Below are experts of layer 4 (counted from 0) of a mixture-of-experts language model. Rows are named router (the router's row for the expert), down (a neuron's output weights, with its number) and show model dimensions 112-223. Each number is 128 + 24 x the weight over its row's rms, rounded and kept within 0 to 255. Numbers have three digits each.
Before each expert's rows: "comes before" lists some tokens at least twice as common just after its tokens as in all text. This comes from a sample of Wikipedia text that the model never trained on. Tokens count by the router's weight.

# expert 10
comes before: " the", " a", " his", " their", " an", " its"
router:172151124146115156132145128178144117144100140124133141158063113104108118079136114086120122159117125106150132155139122161113106164157109148093133159116161165174161172144137108109102172099144133139138141148111104137109167139102125103140112170115102142132167130129146124149151184142136084139098128184123121166101161159079170156135128113140
down0:155146135089118088148081114132092126133116137143083111105095126132090127121132113155154152115149126147169111098151105127125127119117132117120143162146082123136112102156133130149141157112123132140107138145157118157105126118102145107126119125104157145111110100151125161141131159120133093126116158142105143142122066142148152122146108099107
down1:117147132136102138124130101118105128095135099112131121154108136146093108115133145164128119151183122108150180159156115128131112143141113163146135141090138116164152107132122089096105157122143113093124134095076196125116156112188102117137123118167091121089099140129125132124126110096126101144147138129138131089154148113088109134179107110143
down2:103176115100142151145156119143118117154112100147164165129118161145104129120147103129171162095095106116070147163120110158089120090127131132121157075132142149150124151170155146108126129105105140151091110114128147138136149131120115119128157148120139114159117095119151139096131103102123111118144095096108114152161162104130154112118121120124

# expert 15
comes before: " of", " in", ":", " and", " ==", " for"
router:110104132109106133145157131121107085113126136115161110117130103126126104125113083117092124133145103149154138106130133101153117146104146160156118107154109112118064107154134140110138112101119133120136137161125121128141149132126146127126137152146135172107069161093116099114111118163126120125112110125108125113115121118191098111121174128144
down123:109114157104098128102116133126101143163096128128126103117098109116153109157121110107123131127153132169155120120108156116111114148115115150146121114100121138127141156119119164114088107129154144079144137136167127114156110144105150152124135135141158105112079139160152143115153158115183137146165182146122094143096125177116110089072122139107
down124:086166148150099152089145127128171149131087116149115140154164117119104123096170137084139111127121125149137117140096135152131105171127144119171081150099134138140155158125119144115115142101138090134152093173122119118104102117124094138153124142084109109177139130134131155132112128105179154134123121165159088141108114173136161115123088145141
down125:094158120135120116103107124140104137107124172157160094147125087142114180109111126156137110117132154136122097131128082117116088103124128122147163165149164115105131122181089159115146161118151145120105114139136105141110143168150110126106080108114105097161129137144141106102147081084118136113124116212094144160155155105131120149135115133135

# expert 12
comes before: "\n", "-", "|", "The", "In", "=="
router:124089118138136125124145125104105137143112084168144155133078125164112157109151141161159105139109129112124109114120100152099129099116128134117161120099080124138119138116133121133139156130089094133111108105159125127088128097099100140133158124111174133127124127123135125114112139082111092138146140166128116137126130184054153092145134127118
down0:113130149138143108146110106134137125132139150077120118164093170163119135144107119134144121111113121104151170135179159150101158155133165095113130122119139136140175152160162091109135112147124157156158110150110131156134149131117126128120123152148162105156139151093144170119120146115120136131114130117180123115130121119149122109169092120136
down1:106147120105117118144078148151104121133100074170089143110113120093165161090133131098133121152136131099130164048110101119125184142162142135130127152168097150142126124141132159159167127146125078159144153129120153097139091179145150148144161160157136144135139073130153092118153123134142126110126133127089122160133101109126124135106117112129
down2:125135141136128133134109091137118163138125118161158117118084154190112115147146104139116134142110158162132172137080118092143103169146142115155130104091177108123139138120093129150156116118100115148130119144108093121148121170122133103122133132096134109098154128142110110093136166092139107126143133147137100123118144150182101173146120100129

# expert 3
comes before: " to", " in", " a", " by", " was", " as"
router:135083118170090123165087150145117158107118179172137097100137107154094116156107129119102124133097112131153105108164122136087087181121100123101114151132114084116084107155130106162142098162114101148158142097116095094167109147123152120144114111087117121091099156122168096161134159141159131128121102173156142160157129153103103112116160101136
down0:132147147138092146139139144138134142148112161151098078156135139143136155126111152134099135103147099088131122114078171134165163104164112134087113103091143086158096144085156121136111126127139164169064154121164136129123100095094131143122084135103138124133107152082146122132130094105075166110109162112123172139145143116165116116136107108150
down1:107111121130108125154126114137110118113142130146119154154134142122125160089139146136144124112112097131145079097111133137168143099114159125164119140104145119074125107123140111120118145127136101143092167104103152169084166112147136135127150155081124127132097182109105155097147107130105123127125118102109135124134114119105144122137146095120
down2:103082078116147132121128144124140141124156137113125141149108090164125137146132137142124135148163121146155128148128186182152078080182140144089143141119095125146180138094153141069163141164122115145103169120125119127142123129112118122126117108170159116158134111088128135133158153142125138133122060111164130144115104135092132077141138155114

# expert 2
comes before: " |", " ", " 0", "9", "3", "4"
router:109100139121129144113159146088161131164142118145144144131123165102126170080152131136124108109174108182127100124076125129116179145128144104119128113178086126143138144147134163085153129145140136108123105139144117124183126107125118117093051089153078089151090094115135132155129126109180147155117165133093116074143157164086134125118135179106
down0:137145109130126097112135111148130106156152124128082175166119107132149100168104136084143136122113156129094128156173129145149114166126154143164138151135164116136158110088143104121165118146164128135140111134106117125120099147147113116118100107098144134133127119140111163085086132129126133142115153110093149114129121126125095147101135126140
down1:100156159153126134109116145146151160142079086123129112088116134142120137137130107142148147180121125118178138160118148154154163100122118116124104117066114177145160121154141144190157109113115145110096090156130111141161164138127104097099116164139125139146109155145114109185153157099143123141163155154162152112127139114111132129139144095139
down2:147144116119104140104128108141134122168145160067147114126130166119070154124109100095152119165148151117139137098119137121060124134116137124115118100134122111135098150148147132152091126083103069153100084108071144133168115120100122116090141160115080118178123106108170161087077121177105131136139113101160138136104132129129134127125125157084

# expert 1
comes before: "\n", "|", " |", "-", ";", "°N"
router:130107102094113162124097158135140141166128109145131102151139113102114186158128122138153139114161186110091161161073095116115103147141116161128115109136129108142118111101117112121189136129094112140146090079155154094085109130145078131109130075115167102137084129140123163104126107123113139137125104067129118148133178108142123121143105132096
down0:087132106147121181146128147108113151165123135131153148134147113086148121130159131144099125198118148169175143086100132079155124120103133142138100142130116107095175113126136116124165125128111099129135146131138125136131120131116120115126107137146135127108108154171100103132088097129112151176103088117092141107124139117117128122087110169115
down1:132180137113136138115110122125092133135130144096111158104131110103130100126138120102142152115130102130098109095173149132081138096148106124147114131118120110130122087118110079102160117105181105141159142129176109131121109148144150122078134138147103118211106089127168131105159112131146147134115094122108126088116138099176097120117097131069
down2:121146153132047119119073121154108139146138095115102133160156133131071149147132088117153129143129088129084134127123130089100113143131130114103124049116109167153093096160107141135110108134134118105083101103105128215056121123130142096133131113159097127074131124096090111117107146096113098119090127107123125145159162084102109127173124136171